Weights of a small mixture-of-experts language model, trained from scratch on English Wikipedia: 224 SiLU neurons an expert.
Below are experts of layer 4 (counted from 0) of a mixture-of-experts language model. Rows are named router (the router's row for the expert), up (a neuron's input weights, with its number) and show model dimensions 0-255. Each number is 200 + 40 x the weight over its row's rms, rounded and kept within 0 to 999.
After each expert's rows: a language model's description of what the expert responds to. This comes from a sample of Wikipedia text that the model never trained on.

# expert 54
router,176,187,153,196,159,216,135,190,201,137,128,166,165,245,198,210,164,282,182,254,192,225,230,209,275,247,151,199,163,228,150,323,229,185,194,168,202,192,133,160,208,110,195,184,253,286,203,165,238,153,179,127,249,144,253,206,248,230,195,172,231,188,185,186,242,195,215,159,104,260,127,165,187,98,224,209,219,171,127,235,256,145,171,191,217,248,191,241,232,189,223,271,205,153,209,205,239,297,171,142,236,187,208,104,162,188,148,196,244,237,238,200,138,220,217,169,193,252,165,200,209,205,180,175,131,166,227,230,231,201,175,163,221,188,121,256,164,192,202,129,140,236,176,209,257,199,159,230,199,288,160,186,140,300,151,205,174,214,215,193,205,178,226,198,247,210,221,157,181,162,222,189,277,203,186,191,229,161,214,220,131,200,241,179,320,233,214,275,176,189,167,152,212,166,95,270,211,195,175,226,192,191,180,225,228,154,235,220,244,168,174,192,187,208,208,172,180,216,138,211,211,241,185,169,194,227,194,168,182,244,242,225,176,153,207,224,173,178,156,173,154,167,189,251,231,260,189,142,220,174,203,217,242,165,193,167
up0,223,289,221,186,203,169,146,101,209,145,86,154,104,279,175,195,202,149,233,268,151,182,214,226,243,212,171,223,177,211,84,230,245,199,249,195,284,160,218,213,208,248,242,166,193,239,186,187,250,177,229,198,162,209,197,203,265,190,200,197,189,217,228,149,244,229,171,190,220,204,220,227,250,165,161,197,197,276,147,211,182,180,270,212,245,180,145,221,267,163,269,227,176,162,219,285,187,218,193,203,237,225,208,208,183,219,162,170,248,218,167,185,212,252,146,166,259,274,199,172,269,179,276,163,158,211,182,235,215,230,167,228,119,180,168,185,197,240,176,236,160,176,221,230,173,226,204,180,172,128,161,204,160,343,178,183,222,232,260,167,202,290,218,144,184,183,242,181,249,198,158,151,212,249,204,189,195,194,312,203,185,271,221,149,209,196,285,231,283,205,168,216,241,103,203,244,203,202,228,180,146,229,184,224,221,196,243,153,298,181,180,282,153,227,267,225,215,204,169,227,222,205,173,211,184,210,168,247,201,212,206,207,199,213,174,163,201,202,250,196,221,227,239,163,197,176,232,204,196,262,242,245,157,186,210,168
up1,170,163,239,196,259,160,177,173,186,181,211,178,240,278,175,187,190,167,186,145,198,238,202,226,196,224,173,161,200,203,217,213,200,180,207,227,205,213,206,175,259,212,195,190,228,275,113,172,208,166,210,263,103,253,194,253,190,169,226,201,208,163,157,186,144,224,208,246,180,144,178,192,211,173,208,221,202,230,242,251,187,185,196,218,135,185,246,206,237,113,231,265,195,150,244,233,191,237,346,105,184,226,172,240,169,186,233,248,216,221,252,190,166,201,161,153,125,237,230,239,208,192,222,209,158,280,165,214,174,212,164,197,129,227,246,270,160,170,240,201,183,237,216,165,157,236,206,157,291,168,187,278,204,237,133,248,109,231,224,132,196,218,246,171,235,145,271,218,239,177,150,148,152,199,171,271,264,207,107,164,184,247,205,196,197,269,129,196,229,196,191,225,157,169,205,254,193,226,221,205,160,93,179,271,172,207,225,178,187,179,216,176,233,196,251,170,237,191,242,213,157,183,259,182,202,197,271,157,205,145,238,177,233,253,215,269,219,215,223,301,216,197,221,194,240,271,274,193,160,157,151,219,239,229,241,249
up2,256,222,169,197,177,169,148,153,226,121,178,181,179,203,156,171,263,228,235,166,257,142,191,114,222,172,222,164,197,182,106,293,128,209,216,173,191,148,156,161,113,152,141,209,243,287,252,213,273,168,227,132,191,154,231,161,207,168,149,206,237,152,235,188,208,187,152,173,164,167,168,138,226,189,172,195,257,215,133,227,182,117,267,177,168,188,164,225,204,157,216,248,239,177,228,178,212,221,205,160,202,167,185,165,157,273,191,226,186,193,203,230,176,290,224,225,167,216,221,199,270,166,132,247,203,181,273,233,153,185,167,259,159,209,254,199,182,242,210,168,173,198,240,199,247,199,175,223,213,238,193,221,251,204,263,175,199,116,201,161,204,231,242,136,227,139,214,213,132,200,246,139,151,275,193,187,163,217,164,193,141,155,136,223,188,227,179,190,268,245,250,208,162,212,181,198,146,187,199,188,159,170,212,205,168,202,248,227,237,204,155,206,172,214,183,171,229,182,133,153,148,196,152,154,131,232,281,133,180,56,200,205,206,232,239,167,198,220,145,221,221,215,251,237,186,261,200,177,242,220,209,166,243,180,114,200
What it handles: Copulas and nouns in descriptions of stations, buildings and locations, such as is, was, station, situated, tower, renamed.

# expert 32
router,202,192,262,181,238,188,219,258,166,211,111,137,228,252,189,210,180,196,165,168,275,206,158,193,228,248,186,246,218,199,218,64,160,221,225,256,213,186,267,123,165,211,218,203,207,195,250,170,215,215,183,215,165,192,251,230,209,202,239,194,227,202,175,265,191,186,208,206,204,208,216,190,171,246,258,201,197,200,185,194,219,209,163,271,247,171,171,168,240,156,197,150,204,191,225,229,173,103,232,211,240,202,209,220,146,208,177,151,188,157,226,182,243,210,259,174,225,137,171,189,178,227,251,210,178,288,245,245,259,166,184,249,211,123,201,214,217,178,229,245,193,188,263,216,217,127,187,233,159,200,219,212,158,164,219,177,183,197,206,273,184,191,149,205,193,219,111,215,184,234,184,163,203,188,181,208,255,257,225,234,175,157,164,169,302,249,182,187,131,187,207,178,184,284,200,217,241,244,185,173,198,209,172,203,226,217,406,204,208,235,179,199,200,75,185,182,154,196,246,266,149,172,235,168,196,186,183,231,156,255,182,208,204,219,201,241,157,258,234,206,176,166,139,180,202,224,194,219,25,251,262,202,181,189,161,220
up0,253,209,161,227,190,189,224,176,199,241,176,198,171,181,220,149,199,177,164,180,153,125,221,210,146,208,237,75,184,202,152,244,169,166,221,157,169,188,241,162,183,226,150,252,256,257,157,155,134,203,178,200,192,194,231,225,228,167,174,211,163,209,279,148,182,228,231,216,190,205,185,226,163,277,216,203,173,188,173,195,225,146,217,155,229,170,156,229,255,269,182,276,217,224,158,109,235,205,171,146,138,291,160,121,179,206,179,165,198,201,180,204,162,145,227,222,237,189,260,260,210,195,159,171,150,226,169,140,132,269,212,192,248,186,143,234,176,191,183,242,242,223,218,176,229,185,180,211,154,147,208,206,186,219,100,215,135,234,170,250,166,147,180,214,262,211,235,183,282,186,236,156,244,139,186,188,186,267,217,207,171,216,222,155,195,204,227,171,231,219,214,164,176,190,155,204,186,195,238,237,190,239,291,189,220,179,181,247,242,200,181,249,201,216,215,268,243,153,101,108,207,184,178,171,192,141,201,213,191,113,185,162,195,283,222,74,216,115,220,256,193,116,151,229,224,144,259,196,207,203,231,225,198,152,236,283
up1,157,156,173,226,162,203,198,200,186,178,221,222,170,223,206,198,175,207,233,153,190,291,205,176,268,173,217,212,209,144,207,201,246,163,246,187,251,138,142,229,234,230,167,200,186,186,144,238,203,160,168,147,164,239,183,166,186,172,189,152,251,321,189,132,201,144,131,165,203,357,139,162,206,234,175,148,158,204,153,226,237,181,246,240,200,244,256,160,196,169,160,129,248,223,158,283,162,163,246,217,154,208,222,179,176,200,143,232,150,187,244,146,208,173,155,212,183,109,187,260,231,207,254,183,90,189,256,209,211,114,115,231,221,163,215,243,217,114,124,143,169,211,168,248,271,168,233,201,205,117,167,192,239,199,230,194,169,211,249,138,228,190,174,201,183,225,194,215,256,261,129,163,224,182,232,256,270,159,193,193,161,195,198,201,154,219,163,219,266,228,215,223,205,203,199,230,207,175,195,255,224,229,251,128,206,221,201,253,196,292,231,231,191,198,271,156,209,139,195,211,225,180,170,179,253,170,187,213,243,196,129,228,173,259,237,163,239,185,205,168,147,164,191,207,236,263,213,224,204,186,203,245,246,170,203,178
up2,254,221,135,182,179,167,200,182,181,241,151,191,222,176,112,255,220,172,223,206,183,172,219,107,137,168,165,166,171,190,252,192,194,153,182,171,140,258,195,188,173,219,192,198,201,184,120,181,195,238,194,120,154,241,230,232,201,183,108,158,209,224,219,191,220,228,205,223,246,271,230,176,238,245,223,201,215,200,203,158,234,223,235,145,261,243,208,164,253,211,223,181,217,195,165,140,178,145,215,151,63,223,258,133,198,263,234,212,192,212,225,200,177,192,149,214,219,219,238,232,134,210,264,220,180,207,234,183,190,209,170,200,154,235,181,241,160,211,179,216,212,147,245,227,290,146,295,221,165,181,266,175,206,224,162,292,191,250,254,228,155,265,201,209,182,164,155,143,234,223,148,77,234,189,211,137,138,291,276,157,147,184,206,160,203,202,187,193,173,283,189,244,214,192,223,171,222,229,215,239,228,275,311,179,184,164,235,248,181,198,169,184,159,223,189,198,184,209,169,231,167,186,251,170,187,214,244,252,246,231,181,140,224,190,220,223,190,234,309,211,169,179,305,216,203,172,185,203,210,206,286,210,237,210,230,187
What it handles: Pipe separators after the first cell of table rows in stats and results tables, plus colons in infobox fields like "Born:".

# expert 59
router,237,221,221,214,209,190,203,197,207,242,231,227,234,154,269,150,193,163,179,197,377,193,178,229,183,217,205,204,233,124,249,0,152,164,181,177,202,190,218,170,155,214,262,239,174,236,197,182,221,165,225,207,197,184,219,172,205,184,206,207,185,203,211,240,200,296,225,168,194,176,219,233,226,217,195,184,245,242,200,172,210,193,209,250,185,223,251,190,227,210,213,211,191,207,191,204,164,271,201,184,199,94,250,202,0,209,211,217,214,294,211,237,207,176,237,181,212,221,267,201,230,222,198,168,215,183,202,186,235,210,219,203,158,210,229,139,216,220,179,201,189,185,268,228,244,235,207,159,145,211,196,213,228,234,210,192,189,205,174,187,229,243,200,140,212,214,189,182,177,215,171,199,179,143,164,208,189,175,175,200,161,232,209,152,175,189,177,161,216,212,191,205,181,248,229,168,125,183,225,241,230,149,156,235,272,111,113,280,227,190,228,189,216,237,183,180,189,222,240,200,235,219,201,261,193,207,191,231,188,193,241,205,220,192,201,199,228,228,209,186,246,202,199,231,204,208,163,176,316,223,202,165,234,219,154,194
up0,242,140,281,239,224,226,141,171,203,206,210,159,177,219,187,171,265,204,214,225,180,225,234,185,137,164,253,232,180,170,141,224,201,263,182,185,146,215,186,169,260,98,170,114,139,203,178,199,213,211,187,142,199,298,177,153,258,196,127,171,221,147,168,193,220,192,180,193,281,249,201,189,190,230,217,234,112,202,249,135,169,135,283,162,251,119,196,271,208,211,210,256,185,213,217,215,215,84,220,253,167,215,203,205,212,210,183,190,163,168,249,282,253,187,199,154,165,238,196,204,220,200,201,258,158,198,218,168,236,233,262,245,225,189,169,189,188,206,203,215,184,208,195,175,241,210,240,176,200,184,222,188,223,215,187,217,174,285,222,234,141,289,207,226,226,235,203,205,226,135,243,57,192,227,206,198,266,207,256,174,253,178,240,166,238,169,182,182,186,148,151,229,143,185,216,196,266,245,214,141,193,208,145,237,186,173,194,143,227,194,126,197,240,210,151,198,210,160,190,191,181,195,158,202,199,251,228,202,270,237,199,230,184,182,177,200,230,207,190,244,223,338,177,227,212,290,264,255,252,132,255,220,231,205,185,258
up1,178,177,223,143,221,143,205,176,315,255,241,216,225,236,200,177,225,234,203,190,219,147,256,100,118,196,189,122,171,231,191,211,218,248,246,160,200,190,156,175,280,122,222,161,186,224,148,165,247,236,222,173,86,176,269,243,256,197,203,247,210,261,169,179,175,172,180,184,252,170,204,181,137,163,230,234,190,190,123,144,206,154,188,175,295,239,183,148,181,176,207,195,184,224,283,163,173,161,218,162,143,197,218,243,252,201,155,178,192,177,222,283,137,193,225,162,199,189,230,221,278,215,182,281,192,167,204,156,134,208,233,173,216,263,307,229,206,237,228,190,179,224,181,254,245,148,112,175,145,239,201,127,213,245,199,247,217,107,198,180,206,247,168,234,231,176,174,168,186,156,184,205,186,230,180,178,165,225,206,219,196,237,245,194,186,197,158,196,188,218,184,183,163,201,137,266,182,216,221,215,180,224,202,279,205,162,261,207,211,115,88,272,237,231,196,202,203,171,157,216,192,239,219,170,218,239,243,187,201,210,243,161,168,186,159,226,224,245,175,207,255,252,266,187,243,191,248,122,143,206,200,190,219,208,154,255
up2,318,213,251,186,210,285,226,232,196,175,231,225,257,207,188,222,203,122,208,202,196,182,85,191,127,204,171,150,179,200,159,190,171,206,186,192,251,220,166,221,139,188,144,187,205,138,226,190,161,170,200,219,177,195,234,181,249,205,192,200,222,179,244,210,193,231,158,241,214,222,211,248,225,187,179,166,211,168,130,218,201,150,251,206,213,155,208,229,253,260,247,192,262,152,236,145,176,175,187,229,201,205,233,203,176,281,166,246,147,211,197,222,171,203,86,197,243,222,202,192,174,153,265,191,201,152,205,183,162,202,184,218,208,256,239,244,214,234,240,159,247,191,212,216,185,207,141,167,196,206,208,172,186,213,135,227,288,146,205,222,275,335,258,197,250,177,222,171,194,255,194,163,161,189,185,168,227,242,191,165,232,213,201,177,201,113,164,204,163,128,281,155,207,180,212,196,204,228,167,181,184,211,238,203,208,108,262,274,215,171,157,224,195,252,245,185,242,203,253,309,188,276,155,193,123,180,188,205,233,240,116,150,124,211,156,167,233,190,212,236,200,308,193,206,201,282,247,199,180,216,186,243,127,159,238,112
What it handles: Hyphen bullets starting lines in lists, credits and see-also sections, plus table bars and the ), after birth years in people lists.

# expert 30
router,179,222,168,258,162,169,220,291,225,217,202,219,196,183,152,269,201,197,170,241,151,244,170,234,223,197,196,246,185,135,176,0,181,141,175,222,160,220,229,170,211,131,218,204,235,128,197,216,205,215,207,239,242,158,238,208,208,188,205,191,151,147,216,188,160,221,234,196,211,188,181,200,184,242,235,199,241,237,208,158,157,205,170,304,191,207,216,220,200,232,128,237,201,193,215,229,210,234,198,246,214,169,169,214,243,162,214,213,207,176,183,245,179,192,87,232,260,205,121,229,236,175,219,169,203,237,174,206,225,202,195,198,237,138,229,181,222,226,156,193,200,208,221,147,143,212,197,221,264,164,169,181,190,170,159,134,185,128,215,244,199,193,252,244,216,204,139,226,209,230,227,204,236,232,245,212,220,206,236,193,218,195,174,146,257,219,241,167,232,184,259,196,153,214,198,170,186,165,156,252,142,147,162,207,192,276,417,205,199,221,229,173,210,99,217,231,213,223,198,131,186,210,197,138,208,178,176,231,171,239,243,218,213,227,195,199,208,186,193,170,162,190,212,173,239,202,187,206,23,237,175,210,176,172,255,208
up1,256,211,227,235,192,170,183,203,218,147,177,184,169,183,141,265,277,218,229,195,160,195,253,196,183,194,229,214,231,216,222,228,138,210,232,257,148,233,139,239,95,276,165,185,168,233,139,186,240,211,157,207,221,233,280,277,164,138,203,173,248,221,129,292,164,182,301,122,167,240,219,254,236,174,124,205,214,188,217,224,289,231,225,183,213,150,187,215,194,263,244,144,188,232,231,243,196,205,163,188,176,213,170,179,216,194,258,222,178,229,163,190,184,191,202,173,163,251,180,214,182,216,120,202,233,186,230,230,254,145,140,180,259,232,212,182,186,114,257,187,295,233,197,155,187,228,182,316,225,154,107,191,188,193,208,206,206,161,276,213,224,244,164,225,225,153,215,192,225,223,230,215,250,127,206,151,170,209,178,145,176,251,284,136,203,172,208,179,278,259,192,231,185,192,136,196,206,177,157,149,199,178,227,122,166,200,181,221,184,236,199,232,274,220,316,242,201,224,188,218,194,208,172,244,270,195,166,194,205,206,144,225,233,211,182,223,220,141,271,232,215,202,214,236,161,177,269,181,221,186,191,177,241,125,212,208
up2,197,189,212,174,240,250,180,188,177,223,120,193,221,186,184,193,229,147,175,199,237,189,169,237,159,218,227,194,204,173,167,207,167,155,256,153,206,181,207,152,193,203,265,103,147,164,247,206,227,261,169,166,196,216,222,176,254,169,235,244,248,248,241,209,232,169,222,186,190,213,207,148,178,166,117,210,166,174,161,228,209,172,232,229,212,148,140,239,118,191,230,216,264,256,267,285,207,197,304,277,194,138,265,141,193,236,220,244,234,159,213,300,173,153,96,141,179,177,217,218,195,206,180,156,177,188,145,230,243,173,167,203,219,217,207,169,206,143,231,225,231,191,198,255,215,163,165,148,197,157,138,229,183,200,236,215,168,191,233,180,227,239,162,107,278,205,229,228,230,236,201,162,238,236,234,267,221,211,179,218,206,173,265,185,176,81,191,171,227,189,238,214,208,189,219,251,261,236,189,157,151,288,188,207,202,189,195,287,202,154,139,164,246,201,188,140,227,179,196,252,256,203,222,128,181,263,211,227,187,201,194,216,159,201,118,233,153,284,141,219,252,238,214,255,197,304,225,162,210,177,221,154,225,287,155,191
up3,203,194,214,194,159,209,173,202,157,237,245,222,203,260,215,162,252,157,195,98,176,146,226,183,194,165,233,149,217,192,186,217,192,158,167,193,264,168,177,253,235,185,125,154,149,204,142,187,210,189,212,248,183,217,162,201,184,137,230,251,176,198,208,130,212,173,268,157,192,228,209,186,186,212,146,120,238,225,168,246,179,186,239,188,175,243,209,100,225,170,192,170,193,236,295,198,211,178,136,227,181,224,242,224,181,216,186,257,153,186,231,144,203,157,158,252,204,199,194,230,253,257,175,270,158,131,161,119,117,300,221,172,178,254,222,185,209,123,193,165,174,195,256,206,198,254,186,187,209,188,135,170,301,224,196,172,230,177,174,185,181,197,221,204,237,171,237,214,126,167,220,210,237,193,202,239,240,234,151,185,278,176,147,201,124,159,210,289,285,185,134,219,211,111,202,202,222,237,208,206,188,231,181,274,80,187,183,188,208,182,186,197,122,278,205,306,208,165,229,177,209,208,197,176,130,234,232,274,229,196,178,206,205,198,224,149,233,208,195,218,240,293,229,261,249,231,201,136,221,240,191,203,251,228,196,145
What it handles: Pipe and semicolon separators between table cells and markdown divider rows, often next to dashes, numbers or empty cells.

# expert 14
router,202,214,229,212,173,121,283,255,184,312,204,146,240,177,196,196,194,223,186,243,288,250,171,199,214,233,186,236,121,223,209,210,238,193,200,211,185,182,192,171,164,110,185,174,197,238,163,222,257,268,188,202,169,90,219,209,180,160,132,225,213,233,180,195,218,173,214,214,205,162,187,190,205,207,228,156,233,170,140,192,146,275,166,251,161,184,182,163,281,217,241,233,250,224,175,181,164,165,208,142,159,145,227,246,261,178,209,159,170,208,193,278,179,197,209,219,250,252,194,190,197,143,130,186,211,211,205,150,262,199,179,224,233,262,174,174,190,181,224,214,199,189,272,204,192,214,130,202,275,215,280,154,171,173,199,190,207,213,203,185,251,213,198,185,163,188,182,181,196,186,277,195,249,217,131,276,157,171,164,141,162,262,161,182,305,256,163,227,162,179,230,165,207,116,207,207,172,183,247,114,159,241,167,222,283,203,109,235,176,182,228,180,229,61,214,166,187,218,217,259,187,177,221,302,210,180,204,145,230,150,187,189,176,213,148,200,206,178,243,120,182,191,149,189,201,198,168,177,197,145,306,208,208,171,196,234
up1,231,196,238,188,184,199,189,158,166,231,220,161,206,230,193,149,256,192,170,159,161,259,199,186,155,154,196,182,208,317,159,304,277,177,241,166,223,214,167,150,178,140,173,125,217,220,194,285,238,208,142,170,180,196,228,158,210,203,140,225,227,190,327,136,176,221,171,270,208,225,169,200,305,146,195,176,156,195,189,139,208,197,281,226,288,211,187,160,238,256,245,187,255,240,213,172,132,167,249,227,223,209,228,230,194,254,192,180,199,229,192,255,260,164,152,253,231,278,186,185,234,248,207,230,161,228,309,198,198,264,190,230,181,246,208,189,205,176,172,181,204,179,229,234,137,213,202,261,212,183,240,194,202,185,176,193,230,183,213,209,180,223,144,217,135,226,229,171,245,170,268,112,169,145,139,224,168,232,145,140,242,194,203,160,209,246,132,240,160,149,181,210,221,227,265,190,204,163,158,114,140,124,211,253,180,192,144,313,174,216,205,250,202,203,206,230,185,160,261,147,192,244,236,241,261,189,203,232,233,173,146,183,165,182,173,162,204,247,190,169,167,219,178,182,228,174,208,160,196,215,266,231,170,198,225,171
up2,167,242,243,147,224,194,149,165,188,228,168,193,253,222,246,144,261,173,189,175,193,246,215,157,125,221,248,249,284,231,230,192,246,229,185,181,282,252,165,189,217,197,187,172,138,204,236,173,160,193,221,191,101,202,133,187,243,95,212,220,216,248,174,199,128,161,217,278,133,181,163,224,132,161,170,247,272,193,160,194,170,188,294,208,216,224,205,192,144,182,227,219,189,254,284,174,152,195,227,127,126,234,232,159,257,196,215,157,207,189,230,242,296,208,202,185,190,205,120,211,206,221,217,136,223,211,230,206,244,213,197,224,114,285,268,171,136,150,238,246,230,142,232,227,252,176,217,200,132,215,274,235,194,213,190,165,219,123,225,215,212,227,170,218,164,204,219,230,211,169,193,200,214,217,273,172,159,198,236,205,169,215,192,194,185,181,206,240,233,159,197,232,174,222,293,251,261,183,214,202,179,162,150,207,173,209,194,162,153,158,175,235,213,209,221,201,170,261,236,265,171,218,264,139,188,212,248,296,279,214,218,154,112,215,177,245,192,279,142,192,199,195,222,186,222,199,184,171,212,243,125,235,194,257,203,155
up3,152,101,152,162,202,178,133,204,192,241,191,109,263,267,220,234,213,232,185,254,234,184,194,219,226,155,232,224,133,179,171,276,238,254,210,136,224,241,188,234,204,205,175,133,173,273,153,196,191,263,130,216,153,221,140,254,210,131,144,187,216,193,170,150,250,197,158,242,204,170,170,207,217,217,218,241,116,138,197,227,209,236,243,164,151,202,188,218,282,183,151,201,235,267,209,171,134,224,201,173,174,179,185,210,244,252,175,181,247,193,236,209,240,236,262,183,190,215,198,233,208,172,222,162,190,127,207,205,256,190,157,223,234,261,290,211,203,184,168,209,170,175,170,173,194,203,264,229,154,251,212,318,188,197,170,258,226,158,207,177,219,242,232,169,242,229,166,230,211,151,212,213,273,223,217,166,176,212,175,253,147,248,225,178,243,229,168,275,236,114,214,194,246,210,219,221,153,206,290,219,229,159,135,251,174,186,211,215,171,164,205,227,192,174,213,237,198,204,334,255,153,237,285,179,230,231,211,190,176,165,219,199,202,244,170,293,146,170,244,227,177,200,284,190,184,228,140,205,257,163,220,212,121,198,238,174
What it handles: Common nouns for roles, works and things after an article or adjective, such as player, critic, law, sensor, meteorologist, plus squad positions DF, FW.

# expert 19
router,184,197,240,147,292,217,215,269,229,229,197,162,220,161,285,218,195,235,223,200,212,264,198,298,239,243,196,201,149,209,223,59,187,177,159,151,167,200,269,264,174,156,165,212,262,183,228,238,288,220,139,227,212,187,222,177,192,183,195,292,153,170,188,205,209,169,214,176,252,216,205,236,195,235,223,126,254,243,239,202,250,229,185,210,174,175,186,203,152,237,180,195,223,185,184,228,205,166,218,230,217,230,228,219,302,208,229,181,240,159,11,173,172,199,194,234,154,193,241,222,147,246,155,162,277,233,205,216,142,238,182,224,186,178,106,213,228,254,168,195,196,242,229,215,187,210,176,233,172,240,204,151,166,209,249,187,210,241,259,169,250,161,159,169,173,264,237,208,262,132,210,224,226,154,214,245,192,217,170,217,131,235,187,204,199,222,199,148,206,246,229,172,164,226,162,173,207,186,229,160,228,217,229,210,212,203,157,205,219,196,226,161,245,117,197,192,292,224,222,172,223,105,209,260,236,147,141,170,210,249,171,218,266,232,262,228,169,171,156,214,136,177,155,193,193,162,174,217,194,233,253,185,180,131,167,148
up0,208,151,200,146,192,192,177,178,268,184,172,134,145,253,213,245,244,253,189,181,254,246,331,203,199,194,193,232,208,227,182,207,164,222,158,152,194,189,214,161,195,151,162,223,218,246,176,201,213,242,204,192,233,187,170,207,204,168,209,216,177,130,189,198,129,190,210,202,181,211,214,225,175,155,219,170,202,183,154,232,69,210,197,162,212,207,149,178,187,258,158,234,151,248,239,211,175,194,217,235,174,211,222,160,218,197,134,224,198,195,215,241,230,223,204,155,173,153,180,178,147,247,156,158,184,234,283,229,202,263,138,252,178,282,173,216,209,197,194,219,204,235,350,187,314,165,153,234,221,236,247,223,176,217,239,233,185,184,245,143,152,232,200,164,160,191,179,201,185,154,177,171,180,171,167,183,144,258,168,260,155,193,222,119,230,213,180,227,194,232,176,153,208,184,226,245,207,269,236,229,206,249,151,265,93,170,205,227,227,192,126,196,187,219,218,293,156,216,257,267,165,242,219,180,139,240,218,165,184,207,226,238,188,218,149,151,179,146,228,198,195,194,170,188,298,190,203,175,198,158,296,153,342,204,203,259
up1,227,201,286,145,189,166,191,227,245,189,223,215,149,248,162,204,174,183,158,249,233,235,186,175,239,167,246,217,219,221,184,203,202,190,160,207,188,219,166,290,193,196,222,250,120,173,198,163,185,197,149,192,212,251,204,213,180,130,164,176,167,136,161,199,197,269,274,222,219,128,206,232,259,208,224,220,201,316,194,200,154,184,184,182,217,190,153,141,153,166,162,160,192,240,277,246,229,120,241,274,248,269,168,220,222,229,230,151,206,145,234,194,249,144,237,179,140,201,206,152,186,252,212,207,206,279,241,203,209,185,185,267,182,270,186,212,199,159,215,202,218,108,261,186,172,256,178,152,341,191,178,190,283,185,189,221,184,233,137,222,256,220,169,215,193,227,252,277,212,246,171,138,244,165,234,213,257,274,196,205,244,238,240,154,176,179,81,157,201,213,251,164,220,215,263,201,142,169,234,131,208,156,183,188,169,163,192,219,186,198,123,244,180,161,261,264,161,166,227,276,165,231,257,243,183,189,155,211,225,209,165,219,173,267,215,199,172,230,181,239,217,208,176,217,133,185,232,212,159,230,246,203,210,160,148,177
up2,159,267,228,198,216,227,159,149,309,236,202,207,169,204,223,148,161,192,168,183,261,228,250,158,84,192,168,249,159,223,185,171,175,163,209,209,193,187,175,240,285,159,171,143,196,193,161,177,205,226,302,213,151,229,179,229,243,124,234,144,230,187,258,164,217,192,172,160,184,120,138,202,144,268,149,157,246,248,195,254,123,229,214,217,141,214,199,280,149,219,200,240,206,246,213,173,141,232,215,260,171,235,295,240,187,242,228,235,168,157,227,230,251,154,205,154,274,204,201,259,225,200,239,181,193,177,140,160,203,257,219,276,96,207,215,269,201,179,216,214,130,219,242,191,205,174,217,185,118,146,198,197,152,223,188,119,148,211,203,228,164,242,226,148,239,196,164,218,172,226,153,181,130,190,178,173,183,201,168,230,188,210,149,198,152,246,179,225,231,172,155,233,176,245,262,234,190,143,246,193,210,187,168,212,231,232,249,217,244,194,157,181,159,147,218,234,246,170,162,168,211,243,209,159,196,192,222,212,203,172,145,209,187,236,326,206,218,168,200,166,181,238,221,244,205,260,158,234,172,235,159,176,222,185,93,183
What it handles: Prepositions and table pipes in sports articles, mainly "in" and "for" before years or teams, e.g. "for the club", "released in 2022".

# expert 60
router,184,230,242,143,217,178,183,162,186,264,162,181,209,233,270,240,201,235,214,164,204,222,219,195,242,153,245,245,238,170,260,228,228,81,197,224,147,194,259,180,199,102,164,194,119,192,161,181,189,213,212,221,129,163,133,254,189,151,178,193,241,152,209,168,208,128,206,158,168,226,169,239,190,209,191,230,261,179,186,205,152,204,186,238,114,182,196,158,205,137,172,246,164,199,155,148,178,211,188,161,156,258,198,181,247,222,181,218,247,187,165,166,195,227,100,234,199,260,175,205,133,296,157,157,263,209,157,189,204,184,263,223,181,198,249,215,201,180,205,140,176,165,206,132,245,160,195,185,155,202,244,274,224,190,240,231,183,151,252,221,218,251,148,218,199,184,234,215,167,127,206,249,215,117,152,244,134,173,233,172,206,221,141,155,306,239,245,156,175,253,263,210,159,147,178,208,222,167,198,212,239,199,202,139,187,261,277,174,210,223,175,216,229,137,207,194,187,293,192,204,192,187,241,172,176,192,152,231,272,241,217,160,192,251,219,223,203,124,230,173,171,148,166,162,123,197,139,200,247,184,97,236,206,145,197,149
up0,216,198,151,189,176,253,249,152,179,218,202,228,133,165,194,190,283,177,194,202,191,207,206,167,212,152,229,170,226,217,212,213,201,216,243,168,195,157,188,212,198,219,200,244,181,264,188,212,173,230,172,221,216,194,129,207,237,200,169,197,164,193,274,169,200,213,154,161,241,266,204,188,256,199,239,246,168,202,158,231,163,142,185,218,224,229,133,173,222,187,176,237,164,300,222,238,140,187,145,148,135,204,227,231,160,226,171,220,261,147,248,251,242,155,177,174,178,257,211,139,163,221,297,185,227,223,233,240,141,304,213,210,307,205,202,220,179,213,210,183,230,241,209,295,241,191,194,150,227,169,252,195,198,109,261,239,227,202,182,230,201,371,268,229,170,214,165,265,201,218,227,202,192,239,148,144,128,235,278,214,246,220,254,176,185,195,154,188,197,172,191,229,124,166,203,251,268,238,216,147,222,215,216,150,204,213,159,269,208,235,194,215,248,173,243,234,192,191,258,282,187,213,223,159,211,159,215,246,220,293,204,246,153,215,192,124,202,166,153,210,239,196,257,202,251,170,238,216,236,196,167,209,156,228,141,108
up1,215,175,188,211,211,207,213,166,173,204,200,262,220,255,184,201,175,145,252,149,197,167,198,125,176,147,179,215,275,181,188,178,209,171,292,210,224,228,240,217,191,212,180,171,210,178,185,205,230,191,184,188,118,232,199,281,179,153,206,183,237,183,199,198,257,142,203,207,226,249,199,128,172,137,139,212,158,235,194,219,202,166,222,265,249,165,104,148,166,217,210,265,251,279,184,166,212,146,175,177,178,268,234,172,192,233,202,234,209,159,181,175,171,257,186,296,238,200,141,305,196,240,146,276,159,196,204,228,187,273,245,209,144,218,228,202,204,223,243,222,166,112,278,212,104,137,319,240,150,186,255,215,227,148,132,257,164,186,258,182,186,214,243,276,190,192,228,148,214,191,177,169,238,206,161,280,176,198,201,161,238,193,169,162,281,143,151,223,207,190,208,264,174,207,279,180,264,216,226,144,180,251,193,178,194,165,232,177,177,249,215,230,213,213,134,212,186,197,201,196,163,214,212,233,244,177,97,302,250,218,212,236,164,250,201,150,179,220,187,173,234,156,248,222,187,165,179,194,167,206,210,216,135,211,165,249
up2,167,236,225,121,214,221,124,176,239,222,223,176,141,276,147,209,303,266,216,149,161,174,254,183,132,207,161,310,198,164,200,189,224,172,185,199,191,168,94,277,228,143,137,216,127,180,145,208,205,223,191,260,148,264,156,244,197,206,220,196,211,220,136,195,203,198,241,174,254,194,183,199,186,128,202,138,197,227,173,199,166,187,242,171,216,198,111,217,154,179,199,130,195,168,193,161,157,165,245,252,235,227,145,167,207,281,219,263,227,169,243,186,212,198,157,206,216,224,279,121,212,184,191,228,185,142,184,300,132,178,187,202,266,213,239,224,204,181,183,173,146,178,327,225,194,187,165,185,194,227,223,173,225,359,215,207,232,163,129,202,217,195,153,221,234,146,193,179,187,205,184,192,262,226,199,240,149,184,165,159,195,156,233,190,244,216,139,140,180,177,159,268,238,215,230,189,233,237,255,235,234,170,184,222,173,227,190,217,232,250,146,217,141,199,279,237,201,209,217,246,172,188,246,162,182,174,270,212,185,248,190,200,189,251,187,186,257,164,130,203,238,191,201,208,169,207,254,202,197,196,175,148,213,202,219,227
What it handles: Verbs and terms in technical or scientific prose after is, be, are, such as occur, interact, exist, function, receptor.